Below are experts of layer 6 (counted from 0) of a mixture-of-experts language model. Rows are named router (the router's row for the expert), up (a neuron's input weights, with its number), down (a neuron's output weights, with its number) and show model dimensions 0-255. Each number is 500 + 25 x the weight over its row's rms, rounded and kept within 0 to 999. Numbers have three digits each.
Before each expert's rows: a language model's description of what the expert responds to; "comes after" lists some tokens at least twice as common just before its tokens as in all text. This comes from a sample of Wikipedia text that the model never trained on. Tokens count by the router's weight.

# expert 17
Description: Fixed-phrase nouns, table filler. Nouns in set phrases like part of, result, in addition, according to, plus Preceded/Succeeded lines and word pieces in tables and foreign names.
comes after: " |", " a", " ", " km", ";", " A"
router:465487494531519516518530493490482501525491499512525530513489559503458422504497505534503491496449492534524501516488521484492467539505500479502483513489481487501496473551449465501463504490509511465520483457498549443448497486468526499495485486492504477544512566506488498504535534492455509496459512493497537511528510516467506511494558474510523479522511526464486530467491574502505541480508528467510514514492522516485496490495542486514503499489491475513502477500507540533513498463481496535483461483545499509482481506506523494484482534495456530521506526530453510526523483499574505522499504507512479479532452524516502470534510484503458506482459529468492488550480498537511515521477522541521528501473467516526472491523517501530510485495516488464448551492491488493496479517517500
up0:499514492532509477502487490505490496524512453512538477506538544504488483464493503516487492503454522511505495485470523499466527488479507470451507492504475503481530492518485464540480517500478492563467526480499549526479471492526546559469491543516508531548518483494466494514525507471487459498520468481514495447527565529548531493509499475531479467513545518469550500472488524495500578485544530477455421534506509552521478497480468471526510501507498504512532482490510510481469504507491504492527456506486534496502494463463479536511505499481513466536496480510482459496484464518511497503479492478501518524483484511482517491541527501490505466464497544458504465486484511475485537480481519515543483476533496478475481505501519485506497501519527532485457527533499516524486509487487487
down0:498465493472503479486494513515517513475472508529476504534489483517500519502520478533518468500513507514502533491540505478467509509547461513515560534471504491520546506481465502491516482534490462508495456505525476485531514498529539463469483452481464523500519492455467537533527492476549487484499518483544497526509492498484515526462506494519505509515484494542478492564497486508549485517512483499536524493530524520472497509543512520475502533503506446508536509474488537499502519544500497520540481484433533490528500494520538468531477469494498485545488490485550516508500508463473517517488490514506439474515417499477506498509523508479510480543509507510478531488468558484512498485475501489456505505480493507520506460491480526520480455451493466533530486499486492564500502489529478
up1:528526494514551474523491515537480504491513478515541516532502479492485477512516528504476517475493503477545494474465447507490515509512514538500524489537542486478556500492474465520516480461503481467494487538514520469503508474507464476480505470450456518498458542503481497507512502478493454457502522439448513490486504490468472514466506502522489433516514515490501517476539527460518468488510505514495536504527492534540464517456507482478515489442535465481518496494491537493479497476514532523489497502509484508498505496484483480481456489486504512528525514494485566505524487461528508474504529495525473448509508523507503474558534516482521500513504504496499494524499457477488514519478531546500487498468473506522482573486503508487476508495531485458489539538517494482537425498523503
down1:497496529498524494444506482494467460514461527523487500494534491488479553510483522472447494548492504518501466500542528449492553461507491502500489517473495497518562508486513533507484498509525494513480489504498512463511500448470511499480484546512529508515508496483522487513510506536486498506475502476497507446492525462519507487491501533465444479490513487504491495480514490544491466494534490546518496474503489515504491526523482475531523576513487525489497461517491477497473511508499497519508529532488466493512485485502508465455486542518480517523546505459534486530445538522509509430519488461505478501529491516556517546458513484468548528486484461531488502474547484473491473501485493464496471486488521481506493500476527464486523469473511505492510501449461494449471492501476460
up2:462530489535503507452460526534495543502510547482504477498468553470476498489471458520491495512503506525470492505496524508546555493521494483507468511465475475486517496506527522535524513509583510498489446518479518479476506472514487513504499486552482482521518517506519442511551491531477462532517511500509506483472491498487480509530505471463479473503522493519467506494491505501500499488496508501498494462491451530494504506520495510466495531425516484538461478462460517543500492487503491563461530498509504498459492487478474521533470523512493532523522474536525483492510466475489527501514491516463527455515451542533550473480477496513492503508490523496495512511481481489513507515528507452547495465525500475514483481562492514526514523486504507520502542466501510452481529521537497
down2:509490560513488463489478509487464552492514516509528479498513529491480512456504522495480523494525501499518538546477455513540477474510510511479485530507475516514521536480475501491482494493482481502490539515542530474470469469484517513470521507462523491526482480490444472490473463455487450472512506511538494497522548522503496506528484453506517493477495475466541522474499505481501515487536490494503496548506532489493508506498524461528493506496527476544489478503519492512511533470481527485512530485515508536502509490501537478526469530482511519533448454483517566504515489486478492528495503488499533470510519521487543452522496499486496484514479484455471482491519497455514487470459505440488471544539518442543530465507511512540502478515506551530509472480548491544528475475466494

# expert 52
Description: Ordinal and position adjectives. Adjectives of order, rank or position after the, such as first, latter, largest, original, northern, former, including word-final pieces like lonely.
comes after: " the", " The", "The", " a", "the", " most"
router:500485506481494489523502521496516517475492499517502522519498508460478466514474475490496529488461499466467535480494537521501496523471518484503540472504433501496525523558475497503548492506491475505483513504489511452473496490501496512475479499484508511535514517451504492468511542474490497488496489471482526466504519497480515476487524502507458495521491525518505511480461509536481528493430491453514483536501465518493469518491490483576501505520474503474471467537519520487461502493464497516489534477548478512511562516510488524496495492552431500505457518513502560501489508490558487509517501496504510516492494538555494500545519510520483513463501537512522485545524504477509517446498500533511531485515502502521524497546448472502475495542555492530511547499472483546519511562511510
up1:515523471544522480501475519504504545503511514485498511553486526503522495491511485478504505479547475458503512455479488461478503497531472524512506510497503541499464507513500481490479449502528500515506506495479545472508485521448498501545494506491496502515507485480543535483529519487518476546496502494524500504481534543457505474518488510514507504515471537519485490477500484527529514523508507511509564547515499506464500493482475524486493535475520555449485481496512518491518543475525448480526528482482461510534454510494520530491486506506539541485505552537508492503531543545498548497457494527526466501486517510479499497507481514477443459466512498501500497525453508456491493485467476471512478504571519485483462534488456470526486513504524533483528554573481514528495504496477493
down1:472495505447473517489517535493489492474491480542501526476544498470509482526487495530495491472512526485476461488501505527487486515491516456487514483541474553492501452470512515486545463527534455503509534503463497498510501448538492463519495512489509558453488493451527441460476505485518536492491456490564528522519508484535498558453511500504532553499515494539490503504483476535488516521487506496475505501490458513505478512502478527549478525518511462501453452518502515512508505494485541530532514490510478483513478503478509502549516475520520478494498452488493487493498422515517514486510486496503494488487463492506539481544532512512470481517542494514504517497490496532489510538472506538478498474460483520504516522532483531505466484498474501547478490463545521530483518506480531
up2:435445483548503471506513487533485491507509504507519487512463527506535500504509502532504523519485487531493489529435495499483469482510486528505476500532524507479516467508480474469448510468463507494493519526482492474518498444489522553460508507491485487515490503477510505538495478532498477471471501460521481478545517516491512514510535476498509486484494535503460478504436511486477492511493501521509550466485548505484512503536498546438501501497488498485483491493534552515512476525502511520505439510484544540494495506492505508535451523493502494529542508539492510516510539482566509475529524511488491486452465523531495499526468517511463522477459493476492502510454500493502514475481532479507481513514492511519507441467456537536556521499533519492479536523528510519513477494529541
down2:463494503510490477506496513492507498519514481534445531483463539493472450500492509497506521510503540517495468498470531457534496508476486472529511536510480511517463452529529531471484526490511466508520521488478523526540489505508502491502522496488522553529508492518487525512457493479502474482540508489500497511475512480450501498549461532473490459482442443515469485487544521484495511434487518536497504504462480481493519438487466502504518469526456457451485507474484472488490540498457526489493508496488530480480544523486489515486510498521518533518483521540487486515494536486516501486541490493475511520482511453480451500514449505494489495474512491515522488454466476462541434515499545502515506475501474464510500469502520493466493514509546510518552541500467510496534515515513482
up3:480518501467484491508472520552498487480487511479499481535498534473531506517473511511507497486524498503479558468513488508518501452479465516544488532495546505482528517518483475511485505503462485520497486477546534493515445494488510511490521488525550486553472474490550586465548485518480468518481494537515476521486466516501501463481507515521492512523514586526524494479520480505510538543470475521518536495531468477485466496452485489506497496505529540437527501499471529529494507500526483494509496512520511475516513523484527520529477469485516476530467489492548503511473506485506511529503470537504512509517502504498492472494457517470506519498557537490484510553508497521472503519508499476505491505491536526504487531539510509537471469476486529462449487487494459530523538465480506
down3:470507492518497527469504527470476482496489500536507497475494476477465513472499509489473502504499504493529454495481481548464542539515495498467527490454496546508486491459457485514553490482515536484465528496472484538449542516498478518502461478500512507500476532502483485519472471480505542476541544450510477476512481451505505494517459497512509487508476470466466517470449546458487520474565473473505465520492508456513495506518526489526517478506536483529494499558512489496491520457504483481497513509507457485482476492511475549473523521526512523481500524479485500489488489476472491447527502470477517493435490494532510523513516502517509451510495517497518475483504500482506471483468474554503490489515472507486464476482469506450491486511469488488538481482568536498477468506497454

# expert 8
Description: Sentence-initial words. First token of a new sentence or paragraph, often a transition or opener such as According, However, There, Meanwhile, Prior.
comes after: ".", ",", "\n", ").", "\".", ".\""
router:515509513503531511484532482513486484510514450470534527506515520525482541495454491479509497497492499511527523466495509512505491488484528537496500510491489510505518512516514487475480454458482492481546515457494498375499504500487494482517539495483507504519495524518482463485477497479513430517533510496482484453481495489472506420502540535491478507509555504508536492495511533525516493472500504473516490515475467504473480518491557517469493478506538496500492467526507552521507509483460499525496495473522503495476509483520484484496494522484417492502490509483516498493486524484567484503480479520504476500525516485558485453498495456486485516501494489502509475591474477490527490476516468523549513519487521516538487499488519499538539522514538470493486499500486495524498522536517526
up0:475530494516499536489537505501454499464481492516514456434540521527458556505535491510459523533467493492516489511500493509527507514539530535500510503499467496487517529523469457513475475480520483511466499494506561508528514532485514525565536526466516477471448468464503481523522555502544453499500506512534485502453473499489447448529489488504509518509484490487464530494511498515522516471532558469528462565558519503537486495524488509513500460491508489480519484538509465496491485480485497498473510472515530533478543518499493513555502473493497506491483475514492509493489474504525472481513504496467491499489534483508479477500508489495471515509438479531485488540503506484485483458509496536516488482486451477465478470503479452491509515499469527488468526516501495507482473514513507
down0:498468485503466510503487517510518485507469517487473486500495504490518441489511522496486490475496528524495501515468504543505522548534499468466518482494492468542519466499476514492557516523515521492515487499541490527474475487478516475494483495508499507529576491508499522529459486504462529503495512520503525519541471502523542559464440494494495516513452497504476500492460523494519498497462489487456545472448508483519493481539493511542490508503469513503510492474503500503476500541488487530487522554489515459481476522529477521546500521475490518539542587506506481539529513455416522449521507470489468532490461491526494509525494523502491511502485520503499520486526510493505500545476521474480496484469515532493541499525495530476443484505507502508466449480497504508521466502477492
up1:505495516529495482469522530524509505501468493508511472458491499458480476448530513486473523549546474522480469489457470521483508502498535519519458535499536423497529503491533513505464512420482522485493474524511560489513487513521482535509512550522500492506519526484543492511476484533495519548510515513489536486494493537509500505534466515524453479497543513518501458488523512467540454481488481473467496488507519529492506531526491494510513538439531492506517492491474510512490489492487489513508500466490464524450550492498525551522503512473496508528511509521490457496518469484499505423496490484450499483480486528504458518535509504528503515471494473479424478458500496533510503457514483487530473477531486515504510481522462494502480515488496497485498511516526538501524496499526495
down1:524489468517480479465468484493496473474511476499504494493482524527506529522505484502537476492495510455479506537524496518494532513501471536503546460486463475427505512490501487460476497516533495526513515524528492474553480476509455479471491498525580505525499479498487471514517544509497502471505490526452499505492484471489531534468492497497512480472484462522447457515510513529460456454492536537501506474488520459472491490492488516503478494538527491513521484526539511471449454502468530511496511487546486486494470519478499524515546472454515537506436517467527516426516477539502541500546494477506505493469499441498472515471534543470530478490515506498536522519512522495491528503491502488489514508525528483467534485523494497505501500496525514509501487489502470499541497519483531
up2:531460504489507473509536455489550505504507514523517478477470472509509454488544560495501508534483467522453516535468468506515474488451457526526513502501511458496481524499471480491505513489488528488499503489473512449464545509491477538486479531491576511538472495465497515503523504460499511473470496541524489464486530479475536547517526487527469450476535537516554499533492496497524514521530524442513514471475492456490457506457548429500534527500499462489516510508519500498513507504524515448506481531508497513514485509520488520453524497530464469517520519498506465472549471507501511488499491504511475534483478477446511465493483496521478485452494490531505515495494503488509484484523493529531493473497501510526485486525497493507471516474501495476532520500504470518520522504482463
down2:539519496538471523455498530472566490494496481509540473499495486524517475496500506496512467514497503485544494504490489509534490546467532490480529481480503478551491523519482543516481519567476471501537527512469513513469490522504495509494443478555462475493503478489482426519462538490507499529477471502498516479483527495482501480511485546505502471507533458504489494472480490483448522453535448469503487539518542489533511532506486462503501482528484487513551510509473475491462500467502482500469494487475508528515481495549471500515482494514486520476475468503496489492501503480483505521505458484508514529525463460506502477502515479513496483495463486510519453521509518515450516453503453543556505554516514504437512510484495510480490506479447525507524504518467503513538483508487498